Below are experts of layer 4 (counted from 0) of a mixture-of-experts language model. Rows are named router (the router's row for the expert), gate (a neuron's input weights, with its number), up (a neuron's input weights, with its number) and show model dimensions 320-383. Each number is 500 + 50 x the weight over its row's rms, rounded and kept within 0 to 999. Numbers have three digits each.
Before each expert's rows: "gets" lists some tokens that make up at least twice as much of what it gets as of all text; "comes after" lists some tokens at least twice as common just before its tokens as in all text. This comes from a sample of Wikipedia text that the model never trained on. Tokens count by the router's weight.

# expert 61
gets: "\n\n", "a ", "\n", "an ", "A ", ". "
comes after: ".", "==", "===", "as ", "== ", "===="
router:514514572451481474474534545623497582463447629485417544530529492474488478443516536593447472521492469512529594505506505528536422423404520591584535510564467458435423494466464462463499496433537619
gate0:509517488515536467531485496435463547568479506564556496576489462464523509580508507530404465561525392518513486478507539433541471496428468438567503466566425550513421414490472490478458591512528481
up0:561483529489525483576566489480460583382586551543588467502544430575469452484539517478536514509499462654514493473458521500459493476449528528518421508549500452432535493495533335563450552529565510
gate1:541464554472470545457438501526521570574553385481580477484452454483578503426543503558527616538501569536386566486454498546485485527483500472452497490480498469584498578551599524531435512583465506
up1:566524480523542504493530505544507436488522614507523470542518500445433482457471417552543441462511498529518557512524499525542547510532507491585480488564437547474433396439509564443509481529492465
gate2:462499511505523562557517470539493584469457422566537467600502460469462435519512480462520474488502402627515530431470396417431563501473543465465439473482472479488574473516489482461511546594494599
up2:576466554412465471547594568483494519510521430468490470511472555502530454519524524487507551492430497440547499494558468541518627389503626502501475457493513423416544396409498542486434504468446538
gate3:442469454482469512548500490568529486579584556552501474482551478559627586494482493529501506524520437518503544448564432527517521428524505534420447444507523455443597504513348565515519546530472483
up3:656598460474584436494510486546513451583525576501554576455525452488438472501513511557511470461585633542543326396455480495546482426440512488488536563425508428449449424450453504476609544559405469
gate4:462561498526590497418466501536513405519623500529520630510476494462536556519572582484488487475474456466497458463389546512447484457558453523529498523561490498494447434557432439480484460535463452
up4:631601477559524465533581557422512451375513552444496609501466470447562576525465536556519558543474400386496436534468590513459472459476592519569424523460507604442403483538431418495515378578496561
gate5:429422560609503491466480436555459546515451389472537462508608491424380470473481538539484429559524571552478555496422505465476588465497556563490431481549518524450487506525485469473490470533524604
up5:464532480522488466541565590591528478484434538427457447466505549509467504471525486403524538445613492525531438543578619498507457395536522480542552558428515511551481455497473429555526498523402514
gate6:528506492516520440457480522569469436438524462466376510471488501496506493532480489477517518427456400549497447493493424526523520493570547572454487483399504413524465444436519572498583566439490513
up6:463391486489511561538515532463549460446515473509477495530493460602470470504483482551398471504395437527496462415539501496488433520480544442363618428456491358470553515475596536524485522536477519
gate7:467526505445489406447514468561575518442528544496466464454524515401542536388490455520550412492520588534536493504622515464524432477565537450413468470515526478434448496451498468508444488546484569
up7:537547486504480514588427538468563408498409489502516493562516491407504457540544560521489422443555440514501540454559508444476420527472464461567608483574462544522465649489581449531516599475481406
gate8:454471496484542590590549565574531489495516537534489553513571482506517504459516563520514469374580575480610506523483508518540456499573423608470573479416534575431555398487627407519529574536416464
up8:625503535496486537576555494548543499525426494452556386485443541444572527540519471536497500495531531500614509573523451495492543508559475504435503446499505559542399549531612441504538495532583465
gate9:613432421588560471458477530503551378460415530539465512466580445488481486518492514514431454453540484543462498437461556506499410546507535501428478474486548432589542495455552499374494566478486464
up9:458536462534477462470461407514599529556468529531492509478468495466535489467431474476541387497438513491464563548491530508521530468515394536526563547387465401581456460490509536511497488503552586
gate10:452490498511492490454527463469482487541478353462528525615574532430566547448461584476483461466478474447519452456537522447490456518511539565513591502473432532409497533487391429591467510498492570
up10:479445461479515532489554432520548461523455462468529458556491582512395492562443426428578429387438602492494415527410593555518548504493500562476577612429535439434371446479483562452456511493471594
gate11:397481479429564471523534528473426505498516487561523458597472522531485469381480443503575462508474519563602516538495449527507506506473525499455442504574537468501467469592520462429464506527448468
up11:511454563464489419544553528506486588509457491481544439544444481547573577460443497468488512540423598463550490494445627509501475502411556521487449466577476546573513391509492420442451513514440526
gate12:450436390532508468529616554512448404552544442525501538580602349508496566486554474540457503490423527416414540470432503426587515541423447413517563501597493475550508537471477554448564505475393469
up12:573561491488556466502476499534497526346512468477449571504456511537615497571602449490484512501549440493606594513528522569415467522460529623462507531554499447473498543504483372465539520592518462
gate13:439505508515451442515476460401448461587587371526552395553474519499412481483418427499543567479537585549509617610498497560473477568535617485454582481538502527458550583450450508588515529429494439
up13:499423536428562559644494514588488555446499520591485604597450437458486587529585478563428457479361567547502523468488554527590575553478524543574395498442501447500462525510455495441431464478415522
gate14:479497513589487547481501367490453395448519491492391458503477502434541471462421484395533415487458464427406550528523522515498489454475523484439589468513477542478530462515501512437521493524560519
up14:429474480433551618466544515441475429498551426479519411550526476520517575405552493517490528542571477461517508511471412496485451560500486469496380595482565470480410479452510497552520459514425549
gate15:504471503456546506488529491459548497442555519467533565506593537558527500466501462559478498436442583375506554433525576541502554392559510505403511492524516576569461512445444520597477439567457504
up15:505476420532492462503532511458573491455474516509408534555472511517535501500483481469481479484546473520584449381565483506472407533522554572482577405519452491485574442414410502514454452601620524
gate16:579598575476523509459494543570450444408507539523489489564502483535418555451600480568503591489528452501522413472501600581487462549480521407501541558405517471463479453464527505457507483502467484
up16:527515542506530446445486517542511550538532568522471609422500574514564416490526461533536528640550410484438561531517576539425447383469571614517604574484518553468459382443459541514560438494458559
gate17:521502575443518435550473469488403572457646514477477507428500570518493491531518491538446481561540531519494572452492541525524496492469560539608530506543505506463491562501585467530419538490489580
up17:483508578445415605431514481550546533440583559428404500526491460434439494456519432482587437423595519596504518461374445487568471502533396554530520535489464549520294499477570477483525466467449531
gate18:454461448443484522540529493503523552458568528524503466503452467507500516496535490359440392574480518584506466452459547515551501435507455578488606493578439482517503509526439522407491461402527483
up18:433588508511464467479506454447537476528541433498523534531509515532522534407578525636484559440437567468550490558504551517407501528505432483511479537472643503485483403447403508456452430571395478
gate19:444520494488526417497509483401490559465507491469490520490513518400444541486524533474445587452506477446442416538541477512448542485579503445566421525525517485561409517433444471495450518492561513
up19:534497513417594502500544419510618445432471467554461610505500560418489408473480392596494374514545606497494445440544597544506522568502537514417503471478429563414456498565446480482464484481456420
gate20:489480489544487471477512465434506518504448500475499511520506544565548511485480573465492510511492484527485452502521504562554487564420507412562576476453497511509487582560545415463541499370498572
up20:478426549566443518545535555539516514544394525494501538583522512455471492441423513493547505486438524480555439502330457451476511504451504444549585525511386509547488420528470531501500544522530497
gate21:525515442426563537569490559532436475591467518493540559489446449485450555528477533589596402480482519504581529535459427476546479402504490574475465383478459521455491502491498505442474481497598558
up21:495497430580524558450433580568423471558538525556597626583484468545355486521482519575511408556569521513514535462495440497529459529505517591462584569345464536587405470475513471453497443495607406
gate22:476519433492448483542452463504464473485469466468587400510403455382445389498469536559468510510475513557488459559544465595508471502486482458374569438418521459485511554502544520494421490554508492
up22:666507534559428428577492493502492426510566490512474452495516452510577506511460478417536489442483576490547520468506518562476527470500568546447526516455414528527512508459507467479496499445464422
gate23:520484428520504585466490546467566523540503414502499465429559475468610584497498511520491466460435428494446505472544556509443474491449465522457478421494454594488549428472543533522392532512585543
up23:531537522593549608457486489521599445578451462482509492498456515567551524546592552541560579447539534500503539380446485496519399530535463535505483574441538451491434461492567474495414444533475516
gate24:454522462458472462464519532448503443473538461517391538409508476498463544458520392609445443431602492478474507498540515482573475547480442481508505516573525603494473472466527508472444580500532533
up24:439508474534554575601513456608532506557481509516525533523533421542601534562518521511477405461523552493586528493542441503508519504595490562465563511476500576528545565526446544581484443516520449
gate25:436453480452537501567519527572525468526503527454526469510435460409512437496600578552496424550517491440491527498544501510461519537482461459526540463443448453453538566505517446511435579501617480
up25:452458538482502445497617499470464511493518469471479443500413462470490572545479516494480596489558502400434584489501471610515484542487445501543586574524552467431600568519511443509524505491689487
gate26:401535543444487467538646452456583437568574504478497398511634550593582518487473461486435515458446469504571432501448515484488467470500470495458496486552486512547498472470408520560455561486465388
up26:453509518402538558492583583558558473562526466480439440466527449516487463455474532513546445496511494600505519458467386483474500544556524431505461496568581615489494448471392485541487542462563470
gate27:578570488438401485510611535473513598535463574568548546607508505570529462432503573466475523548554518504546513473436458496464485442399521494526545610560504534546523549508612478515461502527565530
up27:548484449482526603435598585483465612488491450504451575542498457560442402540491513510461497496590514497525510597482461556549406485500446553493523510590454406489560497482471462440477454510535475
gate28:543498459519547474494430475453492578482485530487523651552513562490479550548395470506581486521549537478558481476578434510482473493521524528445493558451445502653573452536484547413520487481476582
up28:453552537493437537434427552561497425522539514483504478574412490513546465520487548499465558471486407500550407555497515458428517500460549527411459512498527534502480417490405504482556505536482465
gate29:478466536535519514575537447437500414476491457540505538419439442472528536481516544540429496457594548451475575471480450549490556466516510425520515541587472456461507487585599501542402522500352511
up29:590374567457556535532383442495453476477379475579543533516541393513416550461432498523540547495483482485508473546496605532468532509476525524498471447422485412477491431549528507466498457451526538
gate30:562521414486457490526424515529458628550510448517439558568450399476484596448491443555475436452547540460433478563542409525498540497470507591530518439442568490570496487513460534450526470494479530
up30:556457499518520535476413487454462524521534552578473535531547503503472511426519493467518558475494543483441543575574530376477559471459540537505492470532591484508532506505475529428425392487454569
gate31:475487534616428506399471516528558493528438472468500550476449430555369430484474469582552484542469473479503433484571468496470501528506452611572475573534434489538524514558492404470446471551478518
up31:435501568474454492488546488597515498509460513516404530460476479569397534514527511446623392442453453481499565494471530484525608534438522526548428533446462491446473457447380482462458394535358522
gate32:437504512614524512571499493507525453482391559535527529605466557510477494524507561559491512568491467466567425585494527479520506481492484499498493485518511337511449442487516398458519523492523447
up32:476525436370539504478477506452494490480456428500571504532492540460465525477487599475466604536448417545528430437594545563479497450509580512454439529551541455519564443473543511504426490475533463
gate33:582400500507505517509502566466435541493452490430474454469558532482452578536554451549436589521522454407422478484510483544507616460473599523553493456510533429507500450543481457462583500467447514
up33:492475475522412403540470555445450516426434478501564523523490491496427456493480568555457479547512405442504486589441499522564558490513572416612518556515432478510543433512455474451475445399444538
gate34:409530468404482561506481450458463474367532419476429492424415497461484560342572457466470424465472454515641482576474569571501536491533490559490516540474534522466512550565544434504447498445477490
up34:494487497455488494525507504401515510561520543521498443503495440549545436512524481579498430576524462557433502489440485560477608476445469537455428551555536546449440475477461559548539546397501553
gate35:463612464521477504610475455463549541585484543473551585487448480513482491542486528506479527539474520504492365607515468526451490514561504443517637445554510469510403385508421532590470529416504471
up35:417473480494474437495518468576494494571600394535451592454410456467412472534511433566466420506434528468504591563533458519603479482527577442381441483519469548576524555501582346533443499504426478
gate36:576508494539496538412515449513508470395452472496570407545452439499455418432540463502500430581546470584541571553465488566505605429419486546565559499490492466460426486521441479485499567533442518
up36:466505530554528559609469498561452490521497468480511461470528469453423550596533526430524412405475460491549575444539507538399524596591523481471677448445476450447532511472544559471495528384569406
gate37:544475534381487491464545557431492520520612583447416551473498544480566494461522480557528492523553540491375514471523489525544367537475523508521486451565528522499503501507436474522521625484545530
up37:486540506544518514538515511473505457444478480369516542480455450474458496455494486528470476461500465460483521343464505510475526533611515446608605447539521517473445554543439384443507537501449490
gate38:440477499464433331438577495507388419411603548464502578504438544557506501476477511465412562545496527453436477615468464564451440408526573474478541448495511445485478497522538452484487521545558522
up38:488535512487477491506568459502518433487523524594514519519420493475540487455429583568514482590494506459450486508565541558493491421468494522443522462522461590520466467509523558534498492497483496
gate39:381498422418432323511508553472527487454548454522531510499563546590511494525548505508500533489508451498464531462552488410480451438490529535402505515533459459475540595530477457511559377477408498
up39:500438429414454502488472509471453507428426488506600465528578504482523462488404429530570439546515544540430558555431583501453510514486501620475596550468436489462521445435460539498476415484516513
gate40:464440410447474515543412491600443497381480585609512484522548543546522501389486552477588432589581492502536453511556505545507442500466553524514550506526558558457576521495514512460557457505419521
up40:548553552599530505521527490500522453476463451489509444508503434464507477445380542493478395458495578514488484515472563495536460462432399446555640538474507525494561471425472414531447469398448478
gate41:551464570443522550466456488557502517404526406475418530533507531579507508388544520465411471490584533518481528530545534452477462462441508506469487530513452452476491481522538512556460565548517551
up41:633530629551581427457496511475478510474477563506422498523507514545421551405474533510455462595515525519481544365540515429481550462498571462457463572527399541440476513522456481444492458497368464
gate42:617465542471524500545600568495589472495454531429477486481392490522520500493467533475429436480461528543496547522412459514485518578497482508589501515533554532518463512503507490449422540554579469
up42:484526415452459541476441498469552402580502510487411409469509497488450398491556586634411504510555489483466448417491452486484589505506530484348474453526472498479499546485568550574579439570454509
gate43:490500512420521465490495509461472477458482533521474522428497465536569564432557516523487518478556487431501422533472434618573421533494498438514583513466440555447460444493487465523473529467466623
up43:433542518550474444484535425432457407554515508427554533519503525431554465508429483518572545518467516526449522533527548495508537468486486547373432555520539572488383464550492333541522507623472567
gate44:518519465456633476555505403438585573435384483480510511505612454511535494503541491546448476511509550407529506474604502497468529461422462545463552503497542521450565474586529517480523594526608509
up44:539425468463567432451584455449559523391551449575520429538427541473545408503449504536481449494575521433494547499529485470441433473446522494522440615518566548507464524539488427479589574479549470
gate45:604466473486594468450545460362540477442432480421523492486487510391524572471513534491499435578510505492518430476465553529533484525483494589514505530521431470470482414534446395357461433502416624
up45:471401587499608580469479585516524536445549518486484582569468583544624519540567503541492480523498477504482503422451528499600362533527432523605463483513563472484553595451464510509442553459570535
gate46:417441567447510489569487566555483503510492462566495505554511457453512522495497544529513543470548602534558387437479492551464562521516474491519604445444557419497493463437500487336516538489395495
up46:492429484538551453524480556513558430515481480565456507431495466424464522513521497470353597475493523489467485481433604570472539462512508580480455422476506548449511515515479515512495492526514635
gate47:458470571468568552450537503434469550507383551460451563528536583490449528533545526544521502495523540415566513447452532486526435478459434485560508565541460493450486465431541448536520539444505502
up47:444554516391525579585433509431459452527456475549456484481507485550461446438487513415576537493502580653494481484435495498606463491565613480414545461584493521611504504497620539497527452416492543
gate48:474457469449441488579548483404504557534540438508531509473555513540509539445449559516526506496552550467534524429505522507543510602418508465505468445472530508485510541556555435497562517484596610
up48:502476521486571484589436507551483498533503472436490535532554375482466574477478451569466505383532421599500472605542585490526521538576519438450461498503525476444434479476529594444534478426456446
gate49:568481494500463502447504529471465578476614565562508519491545405483545526486520511649574541502522442406494556523447532472566477480471447422439488513507460464559536526558452480550447442589518497
up49:449456458587523529482456471581491534478586486476533401495451503464518521577507493499511473524549529446448510528415580506475549438434541509401512402530501399539574530586445511440454504494430555
gate50:484511515474491569524481425508485521596484519530470503534421485463561560519441435462458547514468511518462649465450534454541601468468528504479555512515487521569459541456591514550506455493553551
up50:556419524494559570502592569427449458563524518541581428354561526598410410484482522477423537639423557553469492486584551439481464469458472518528532510483476494507585544519560440457474539561494376
gate51:573458621453484585505606448489417499429504444453529431528488549486419447532513415584533467496453473499517560539439507535520528534578476474487528441548606511503504445455513475496467553575510493
up51:516588397461477551540339462402550471367553594510451553501576476494481472418467436521523478576476419456446467389582449489497499508484505471484557505386549547550502422527520471591449530431551480
gate52:518475535466457455485529526526469551556570533507454522404485568532484502495540485462476520553487491588472460538538548550535643421555536529515502508522405499521469433513464487401483411524423540
up52:532471502520495467554558587504542487433510543495411570503520524407434525575475457569530442542526454505501582486489503513458576500519490491578489497441523619477478567438599485566568534469521508
gate53:472534477484571449462418412549488461532448522518520462509510496505490497519561490523484487538548421487579450561487541492530521505526541558529550467448473444367510488482573506455495510490514413
up53:397449534582489527530498604533503499450556525473524542441498493601471442482549501485504522493506494502422558385488450495564532527511440521526542577517471478510414506487487515537500536384515515
gate54:430487524534491470433500396480541421476561478573532534440433542514537495562498494557587525487471505536515504390584473509609517576465439559559537589500429513465496539490478465576517540486511498
up54:569598538544504513498563544513459507556534448459559499484498526418490411515476609469535550479480527548479489484447532436480493563604464452487544555566450489521563585506559442450485462448457498
gate55:453448466520468613385511654458599523629497554456449472544506512466569413498499527529566465498508631535444493529538509471523491426515489560535452412548476440473500494480495470463544445472504545
up55:463493481623495535566470434387492410510462444496577504517546457453439528519488498459384428448504492450483528401507466539527493544564475466498582422562534487555520490460523552503573517446522487
gate56:533410521576521451501500535500448521602511460542470385531584575473445559524524545468527427594517521517482518488523457512579502501404558485506499436499502518531502512486429418550510468542480504
up56:483505509576508471554502501448438548477441492460504434555489535478488469516476545560578468515538564426521531505551585503512485463544474527498435413531535474500468458505472438491522544459475483
gate57:569510504536573510550569433525501519519466433522451496478468447511464486420499527520459522515445580518489508529518488533455516572514548491539545518467453389479521508489415590488481441472523359
up57:543542460471492566489554497518578517440460441482491445534551527446495458515417523515540587421469449491454467471453520533547497547459493447554465451447483550507479453448461484498449600467534505
gate58:521561494497555444492610473494438553460442542469492523500498494490466531437548528508531459459460505467430515498481452566464570499442518499416528569458574518475575581560467515427535534491489432
up58:520470511515490488519429426515455573570456513532451544497490478494528611506534470538531634470574478457470548485549542531496409501457504561500510529466462517488446596505478558441472505534493482
gate59:497445461500472433607460462549490524498471514589444418524534470555419505503483595537485490535491520468420578511574558577543478508440548496446512422521440550500475527504529613403525491514466533
up59:454443519444559400524516537613499474537554510428510456503500554478608464494549506504464485467490572501494572433516409460468576500512525522434512414505526499430585611507586467493483549451500412
gate60:541588409536530511487509438507478434521486536458483572588466484458477429528513535539459430509518474462509347359483473471527417506470526503483559461514504462393501497501551510552555425456494504
up60:466514419463433565457469572480507462525523439473445487591453499510453562499552491473552438423530556424616354489457505584521504508534461512511529509517584452530453484538586598491563488512562508
gate61:523439469498518515462470530488532392390435509488485406518539463468454488569486571483534433466564498491509476526521533523458486527426468491406468517428533576531542562537467687483556453494582528
up61:436424411543475589468445441529532561552508572568489471518537565453530503559480484592464465507557479591453500491591499470418529472499488507504425557388487492550325502509554439543554470496460542
gate62:530492519492486508583475470494466509486598319457460456463460487411524557504565422430485475513396324502501469472463481542545572526534620513526502480558544510485569618498315504474530485505531498
up62:546524403527476560491472509482415594458490531567498480473507469554529472571434524508475624530459521523496422506530479524456543385516516570498457511531486412583475578541496493511546520470512590
gate63:493420539506466503484481431516517482466476536471479493492521442522490580437624507413511485421429475549408534613505466522535543539574538536463411406576588512557483524461526337489430473368537530
up63:474490587561508548589458544448450521489451547504464451444400438479527475486511509459490514490502538472558434488482428532503501567517439486431479525501487433468462527509546459470540548444452615
gate64:559556434397579480434487516531471548552481617422471533447641465539433505456529551400537547526506478472482470388529478428468479494560582510381473462463572479532548567469427477450545668447441493
up64:461549523408552485477509302567537509423552471432489557500434594449451441508441481502526551529479534502435552554545448530512591445397505539567483457526487481521583540452501502462532437517619517
gate65:494532465535461530569591556413493455583600546454471459552511533513544501436518498451508586451515465606446440486475486424516586490443525543416461470491491598536555521571566644511500570531442477
up65:484509475455583463521503473423481534463567476436467548532502510450517500490502558467454485515614417509581408578544416473472519478466500517497525508504513468504494472497509453540486463557523455
gate66:478559418514593516489540517422575549524507571461521506516515470528587519428475468473542414506528588530487439513517395465555496497519502455444542504474424556444533477433589458599473421529568474
up66:432506487535500459518533487501499446538551616517510543379507498493488484597482517521466456544521481404552561516470492497490446620532426477527603483470435507621480457489497547537464515450542476
gate67:533467478502425526594450410579484575524509481502501458542517498485508474578507417510504591463541531474570554416466514557464489563405447460476555524534594526570507548505350415505530459531486527
up67:526528518472481521470494646427560496544550462549542482481429477476546474560515476529467463530420383483487527468550488453486509509492537478480509464447517572540483590464579587554513488455530473
gate68:417550505476472513525517480420491487526458521487538453421517524536475540443584501476496493444469395589565470531547540525504532455535553559453466510461530552483505513499549456447544510585503491
up68:492548404509468472558474546587479504539502548410525484532566402503434559469552489465511523500496426504571396425424451506515480569510513523486519480512474428433491530514479542461534456482504438
gate69:516509426528453470526423489500484504489591456497603514517451539593525495496557526537502541468453494647474478407397482478506591529534456487466530469496533546565465451605481381455481612432526548
up69:593490534486558560483539564536466378613495558480444432521482513527444504519502515555495516566521499536516422475385536563532446419601416432501430523527470557521533524470488496418553509460462551
gate70:508488515507502369578440488509487514530436516534514520461470528569516415485542512479498530434501555495494469527484523482461519601540458511433512564579419423540502472431544576548526515486477475
up70:500644568505521518382572454539614464502479460438512451582522559486549504475495625506395495517464564491536493505540523518496534476616526514506527422432525535398473536412424487515517546437472472
gate71:545482508421478579515452505493470500531505522502515539451410560518540484456521393484424426473490623544476517578540462517478626503498562521524545524511445459558574445536469536437522488605578487
up71:484462457541496564495561464563481542493576572553540463512637547561517539513489515513486504399522594485621538494546438405552456495528550484469451513544526540539531546506528473512449504429560486
gate72:524483493592554603549534549573458523397555465519530486554512490519475422532613536426441514499465476543540542533490410434569601566505491507498535438522503443443480599548497597475453542523540489
up72:579464478477501489526505510478513470583408545478458479487572454407498565472494446541441480519474524529564516534505494520472475450564560493511570521552569508468488448452440430558506494566500520
gate73:598529507555548525472537465491508549384478579493594589517584404484525549528479469501446515586413493460492525513489519546552517389547468509505390496523562534493507465476544460560470489560486526
up73:515518603508474467529536524606459490423426493508617455489561568477500490524559516454574395450468465438571463538442503496600453443431396486491470482481428471598580502527557383443661552485625481
gate74:563505578461459471458466455528522568446491453522496558489488480572429478523443460584489494460579475533488477509502520432456482530561462490472478476575528547475451574488572591451528519467487410
up74:476485446615445614511542444513485563584482492557530492501463531485481498496459435368446517426485473376490497440467455494485415437581504403480397477528476450465555500435496481504448467466492542
gate75:458510491580451470509410451577524507505542427407440562625469391487565585406465450561513469551463425480477523550588395496506461551480517484527472519532531504465460526535514552496553460548537555
up75:493512458525593525496554444431507427455499408548437472527539478465519475606530457456511457500560476538524440468331464472510539470475442523470544474457511410479491526563469577436477601545516501
gate76:590547611542596520545447553482423407485468403474491585531401538575483463526553489522518486483416432472499522499521544568520516465477456545514461471458410588464601568515450527537578524432516557
up76:449477533511516487509507474504511507475486482442577433558478521489423406518553562474392534467477463461468529563564488559423449493520515515487576470493410488512499647418451593365530538485541482
gate77:553521499526577470469566552480544513424560417459490538457455487496527505518487530599502498498562558540519520509474537484484448547508534518534456529460620580500365427482479456478537506413464509
up77:372395434520427524586479409470475464644539518525471519486501534443396467491532475467449518473486494542478486447555561429525488534568524503517443500598503523498603456442450554491439549478538398
gate78:518476475501486483444441510538546495548479508470498595510485539448542461535546529473522483536521427438480421537559502388459588434475574590616415459555452478431412485570458491522496433517460558
up78:544519563487427545507515529516450596574495535502491436425535513454459434588434513419510450495475506470434497478544447509545481475559503455518482466453445462409584531517529591528483516476537451
gate79:505600476545505604531551488426537541470509530560459518436517435467550455501512542463590408524546526469467453492445517514485557459505572546514534500452571672436510503486512505544553518531554528
up79:525431440571452553520558541540500428399419437610553590461455488526508588495508557445606530440474434504486564523404505503486548548531458514502578481501460542590561568575508521392472489501488453